From a checkpoint of a small mixture-of-experts model trained on Wikipedia.
Size: 15 layers, width 128, vocabulary 8192, 17.6M parameters.
Training: a variant of Muon for the experts, 437M tokens, 6672 steps.
Below are experts of layer 12 (counted from 0) of a mixture-of-experts language model. Rows are named router (the router's row for the expert), gate (a neuron's input weights, with its number), up (a neuron's input weights, with its number) and show model dimensions 64-127. Each number is 128 + 24 x the weight over its row's rms, rounded and kept within 0 to 255. Numbers have three digits each.
Before each expert's rows: a language model's description of what the expert responds to. This comes from a sample of Wikipedia text that the model never trained on.

# expert 49
Description: Middle and final pieces of personal and place names, often Slavic or Germanic, such as Aleks-and-rov, Kalin-ing-rad, plus Paul, Martin.
router:079120134110099145140129132094127093104101164101127115114161109137155113107154116153140153108148122152108103150112075091112189168105134113129143170112108101157137128146084099091149084137112091
gate0:151131131125140129112124113090103132147079124179183110114142132151144126125123123121139120137148075147105148138113106114151145154113118111135130086131110133131072162150178153143115116149162118
up0:207169143128174106117127115137137132129123145155111122133117116158114140080146106134093112126127124142145112105122142136116088129149105142105114108143114115188149099109154138101122138118144111
gate1:178144136098078131126141119117116146134116085139103140132131151116121130105149150136113144120155126136121100098108119053134119105102145072134113186147154152106115150159125104162097107147167096
up1:118115124114160100109104087139133143139134125094163166119098147126151124123105171171101106145098110148115121143211115121137148156160118143122094139103119121070151106111126131121169119145098070
gate2:133117137132162132147080153125124132153105141173111149129154119090189099135149150121136098102113142117123142130124130128100139133115152100090107140170130121157090131129078128091145096131129140
up2:153095110145140121138096141116103091152105158153147142094090110094102145073137141125091128137123146166141130082140100117164154091107122112132120126197133113131143118150112119144109126127136156
gate3:101095107102113114147077116059128156128102144125106107154116114117119092119094123099125104173116097111100124158164137123149186130128152111107156154131120111084170141133127118168133132165127134
up3:126118163110079165165138172113114115111159154163102129123110154108115128094121112107145137144124130124099110082124105124126134119085147149132132086102154144128078172104124143133104108131117157
gate4:104136154084114149088140150114171086147079184101120094103115157141136120141145098156110150112126171149137111099167177065088133141134126126123152142106126133092110128086117113163161120132098137
up4:160111128168168107151097144118172124131125128119135124105150130151138072132100117152139110168152139118138149182116111109161084140143101151141066083122136142129111098097128151113106177088093122
gate5:118140140108134155161138077153145114096099158101137105166143120087108154115144096080132153119138126130119111137116136123139128185092154118151157156112146132123103114119150149126134154113138149
up5:132128131095121129154141108101127113161131149124113131116171088108103136116133121106149104131126141117128133140142112125143148157148129161191101145164074097141124105148176163161165100157173130
gate6:122145112124114107143147152096060131111140126116146131106148146160162100106138092108112155134088151108113151123104187115127101112137125133144137125126157109062106147089098164134074166147136095
up6:105141141124156118141127128114137116146156158157107139123133130122098130123181120141111118107114129158099058111110135148124143117135116116107113156126105161125128145119123072127158132186114142
gate7:133149097120105098132124139138144125125128144120117080139147137082141086141132137109112143100067156120205124123149142124123141104139137126150133154102141107143101095127104133152136102139099126
up7:095116140129137131105126157139127134128121107158137159097133151086100099128134124128164148142159128126128092097089113150150164128165113127129126135111149179111108131135159102135144110097116119
gate8:132125102107157149165139104110146121151153175130134131118138122133111088156175087125125132153145127090127077136178088161162168140152128119128129102064168127110124081158113111129129123109162098
up8:137131106104155082141094164140156096119141153120134104066192125075113150134158098126137142127123183120131133130164098105147148115071146142141136102129129133149117166134105137133110124153120142
gate9:101123157138123122094146160143136102107109091140084089127165102093151136108146130133130134106074132140162136094125115139118139127073147168162127174108119095173072127103145121088154148153142119
up9:119097154153098139101163141120162108105140115179107108128138081108143141123136124126112123114084165137179108107123095103110117087143127120118135153125136089140091120135183138090144134167138124
gate10:115078131094122116097130131140080109124166125128086118138138135124128119147132182103114162132112115144131126160180116085113132117132063157138126162134148117107123075095112102115143090178098116
up10:157114114114139127183100123104163118158092090111177124111159150091159118149094103083135129161108103107148121085123155132146109128119159140143131187142107098160101100156139121134080162112154122
gate11:118098150121107117125082125094111124148131137073145132160150108146151139124078142175168111114139128077106150131131116100101134157160110106125119084150121099090131144152117135139158091094122153
up11:109144079151111143132099187099111142171119135146109142094108092143149138149129134140149131130133123111072148174114106112140089141144111125140148120151127122109147181155132140120104086115146091
gate12:098135090111131157129127111156132081150114096124169135089112151118143117121110126121093096112110135158133113105147158121105123165115096138083143190121113121128102140148127115155105128093113128
up12:135168132112106144128122138129166106128137129174104164124127175125147118132176131158135181151147070146118134155160113100151153145153113099105130147143109133135137131138118130157082161134146093
gate13:135133166132131125156095116138150162109125099082135137140081142149118127147154131083117141124137109134132115170128131135140094154156074168141134135130135126151121130116125134110089130107097161
up13:095132160129160098085176149108086157109125158151111131139148113104096129133110154111170088166100188183128147107128140129170096099106114142149120140142108115144144135127162117117111126156163084
gate14:163127138126143101151144153113151112159160101172123146152125111147189164173114174149140140087146138152122103092129102130112120151147141093163109186112116131152144088142095150095125099126136141
up14:097147127111118147134118143131109124134132137129124145138132132119126134097133161106145156160105152126161142084083151125155150177119126150135092136135142143155112154105095143165132123090160158

# expert 8
Description: Copulas, "and", "of" and commas in census-style statistics and infobox fields, such as household size was, received, located.
router:105074141107100102148134145114115071111104131094120155117187083112146122138174122123135125122091134144078123137151101135122130131119136095130139176114080143126136112133113130120132103096143117
gate0:098124130157171154130112131104117098108118090101113107144111125165095168155155127165135108124103124131108131123120118173136152118070114096116117157119089104114144134145138141130123147129161096
up0:140129129088106118149139117117128116136074118178073139065158139133107116141117150119159148158106122085163105105177174094127143077140139127124129129131086154123151125118119156124099097183146148
gate1:139163141099134126141136120152108151089114136140112116111153119102108131130163162093150129114132171120073152135114116103064094134128108147077142150116124117163084117110099133158121128135154174
up1:083097115126107132118116117138092157108112157127101135179140118132174149175155127131098165114158137151158117101126102096116080108152102149138151105170170115183138088155143119072160123144111109
gate2:141131110110118097139135137120115141124100098138100103134119122119159131137123136099125123154089106119129037090143105110172123137082105110185146178163155159123138121074151136104113114166125128
up2:120134084124115135123158100114103107152135153139079131142169159148139120173111071143090120161103171160122142141144165130145144121149162141093153154084077136093156130102100137133130147124123129
gate3:156151118124163093140092125133081151118156110142122178126165110085177117093124125109091128153098137108144126175082098126132111134117163121108128132132092106146101074113101161116119135129107126
up3:121145124127092113130150140153129117182101128155105124130129124165142149168107155132142128142119125088106103124158143144125158151113114123149121132114150125114119113135130117122123113114082116
gate4:113168149118119078142095143093164126112157152122124121134139127170091119178103110085116093155129144121131110109127105130123145168122117152188159102128111107137173111097145106088114090097127151
up4:151133157175121144159130122119126163129095109091142101176110124201105093107117116162129123094145146149107130134120154099099126110135113136105068129109126101088109136157139152129106133148142144
gate5:176156113085159145147132118140154144089130129108115138155109153081112118123076123091168121123132125117141119122132107115147155146141160158146123118085085150128103115104094160090104115128136117
up5:144147120166116156107135097157133120114097144087165149134127151130135130136122081136182211124098124147140137112109117112120121133094124102136140126144151134150120097121088112114145142111110136
gate6:109181162121131137128172122138148098144123074126178119131160199115103117151148085147128123094109048113139156140128130129140119169141132102132148143139125112139167123111148150127099129091136142
up6:097101084141116134096141129157122146128138188124095113141127123130103148144095128129118108150167185135118103094126136113111139146153143112129135110127120137122125149176092096133172112143131125
gate7:158128102165107135136136145136123144152124132092120149123095148114118110148192126153089103097128104122081144102094115138129107143114128135150169083095150142137145103145122130133140154120157139
up7:120144179166141151156107130144126136114121120159140140159130149125127131101143123133133125167112177143154118164153084110076121110150086162126139164147110122145118137101141144125130103130125134
gate8:147137112093115108138114114118149093159153096158080106121148155102157162093078095119135087141128175135140140122123099097137111158184138134113126107120126116153117143121118108136092177127147099
up8:169112124160166139147139161139142104135133094111144134103152146110074120127162149122132123126140128126148125128094156123093120168082170099121142126176148124179112145122133141139157127097134181
gate9:137138158144175105110145097187145153155154149129105190110161139131113142147108152142109107131160141112164133150139122145135183148127168123127160168110126132125143135153113141121139115134144153
up9:135137108097134143111090116129148149131137108157132113158111150126136138147085120127104103133141057161102089082121086110107125135124126172112108169159116147152114152131151102153155141100114158
gate10:088141101119151146118104095124091140127167163148104193114117088144122114110113101133143117155145117132114172151146103093103148137134159134149078114100129105120119122116114148123136101121133110
up10:166104154161161162124108114094118099134141082116095144120120091131151176137060122117113112056126115134077144149106119127149159175098108119105172102109135108129123128128126129124136126136136112
gate11:120086129126110134140110131179086099159133160139164144132114089155139114120157108107116125125132157119130160119106096107132118139123107111174155121129104159135148131138182072151107176156136077
up11:139142100131135153122125137110115154121071111121125127073186116141107143097137113120130136148127137137114105082089124131146128121111139157129149103126105126084165140144134129168157096123123095
gate12:108128121096129117107110097108149147163097110144141169099115131111134112134139089106123119124169127130134118078090116146103161131156124084140149103111115127104120136122079132120140109126124144
up12:117114130127130152150108127092170093120110126146151125166100142096151140128110129129110135143144141136145082101140161118108131137177147073110096134101118077116133112105123121079117132142136130
gate13:136106141139120159102141136124181077147092142173115137115127127098106120168102114149144116101112125109091127062116122112158122122152137129106147179120084110132116111083117115108136140130163094
up13:089096108169118121122157140153133153135121096116171118149121123130152170171109128123091142138128158154153135135170132153139150167109137125143120136131196125117131162162115188123112135105117125
gate14:151107141137132103082130109117119157168161161105121118137119172111142124141116140141113151153149155136132130136132115099087074127113178108142132090116127095142139149151098067144096149082139137
up14:110106091140162153120180125103143112117138130115148112118150161114171152107080159134140136120122121177158042101123111103113118093140121119162128112126138120121144141106139152073126108107120153

# expert 58
Description: First names and inner pieces of surnames in name lists, such as John, David, Son-d-heim, Dor-s-ett, Bud-den.
router:084120142115118145167148144120135116098124161111125148120183103144151105135149077151147166083129108132097134167120104092117170149082130136107146146118125124144124120144115118092138103135135089
gate0:159124194142098115158128157126149112138105154115085107116158134126175133120184112153133129107127133136149128157060142116097127136132141153114086168112093155160092097123116150098131106148116125
up0:133138168097110139166122117131098129112126150119130136144125110121094137115109117172154109135152139120098107098114122119099118087092120125112142122160168118106130145152123131114131176082169179
gate1:110098119102180150146146053130096159146136117079127101103120138150144141146128133152142115135099131154114167145122101154117101154131153159122110166133118127114167150087126081135139106110186160
up1:092102098112116150145133069151120107106100112149162134117180142128148120131140126160142149132123110177130123154132159090123112117156133137137130151117083132126110098124097124091139109153124112
gate2:083168164147090117127163114127167148140121128142130110086142125089136150075150120154113116124118122154140117135125103138107166142073112082130134125154120144166142145133151092178144142141157126
up2:131113109129112140141153163118157153149104129141141120132070115163062162134089146109112130117117159119102152115137113124159132094171101144143126109154135159148161102085131087108101111098148120
gate3:143138156134133146161125135093165100145089155125141175134172148122144168146105133148162126098122142095117125143136167118125157140084133133115143069146108090155142067132160150130146110136131144
up3:152189117131101166145163194144118111167101110146105153112122121133109120135110158118131088129146090087140126149120151108117128115069105149160141120138147107132136115155143145172172093123164114
gate4:185114115150114128172135152180100104133084162076143148118125125130108138140128103092139134107130107111127158165107150100108090148125120141151146106113156108138142110146106147147111073168090100
up4:153097147125129109105129137148144141122145105116161086106115137106137093141064103132124147151108140149107106109101118189126161115141159106112147113136135092141153109149146110166127120094148149
gate5:155120141130122064142113116158120126154101105152134149141083132167171126129146135132150130193135110162152114119142081123122147085131146118095135135169123179113140120193134104124136086167157117
up5:146100144136134147109148124133112111160119134138123104146144104110143082187118193166083129132137094146139153086121132109123129166132139130126120133138104109143115149132113140097094085104121159
gate6:148172181123133164119141100131142098121107141119151129139127095120164136156147102122164125072170093137145097111121108107156134186130110143151131167098148138076136135113147140147087139146119165
up6:132131085118118097125100117096116135155101130145158112141104108141164160119149095101139132112119161123104130094155126090124122182126099113163168185126176108107096112118167157094167129116110164
gate7:127102125094138155191144110148110167118090114159139168160112126131119113192148121124122105132155126166099103137107116138122126126125130165114097151127137141120118131114119150162138134097098086
up7:157124153162174111140169132113158122133113127126057153131131153154131105148114115134145085097089133108153122137125149122114141087113130073132149122106157114143115109144121119126108126139143159
gate8:116148076097114188156128114082115133135106169115162163143142143103147158149153143144158114141144126138094160096104083129096117091119110125133109126131139136144123116188145153139153109079150131
up8:107118155149099126103131107135089168146158086161140134145157139115132120111137148180146131136105156122156108124141139113096118080088132100110127080142131118153084116171140116169167129135123126
gate9:136146123080127125158154143150115108077102126147108134097106137114122101122117128141175114145138135096113181149139099112125136120110091131158151155136147155123108115105088118108159098188143088
up9:099139112102130123158155167115179132131117102152096155132108153129143118106143154164122148157155152127154161128136153130101149137125143143134127120174102178168163145080143165150144129162162130
gate10:150141118134111157155146116126129137136131133097159103139097106167155082075103159154113114146104136084123128137132123117104129154128150093152122123110137110139117112062146118131111143143131137
up10:133124081137130130139133118152122119132184150131132162137122145157138112112089105133114109166127118123137118111157080116131123126092083151143140116139084112087108108093126155138122160136144110
gate11:123161143170104155108188192179130148164112145137119132130142071116124150150105108120148130150163065107141132134054135104129127145128153124132129131139128106139147113143101120119100094073129128
up11:128106123093143135143159142080134109145161127148124086164152146151096123105188128098118131142115069146114147166127178089160133118089127096143116140127144108131137139120132149141156112131115187
gate12:101159088113127129128115107111174135107103090082135104121162086100138121107125113084163153160135104132093134114143097138110113100110122079145133148125154150128126134120099115133143116105136139
up12:100182144125132174154102168130125133129181148103072132124129119150144119124120133141126133139149105166128136117128149154086110131127125105108102133130153134163154116133110133136152187102119134
gate13:101122127150120155152155115145202135136144193144121133135149127167180138150163107115154096087133152118108132105149086087121159137164100109122139167126147124121154132100131160094116159127150147
up13:140122137078125084143101143104116132055134127134165178127047108152105135112148156116132125165117107121125172155122087127142098131148114112087143129137112115142141157083112138168151098162096127
gate14:099130148115142132107104070120143134155114152140113126140153168142138112176159114123159098166131170126105119150097112109124112122127105132132098111111142099109122145116145135135108103124133164
up14:091101136111103114089125108114144131096129115066141112116126124123142138161103060109136073149093105136132134095147134100095133121109115163119136119112175122160123067150141170125096157135114147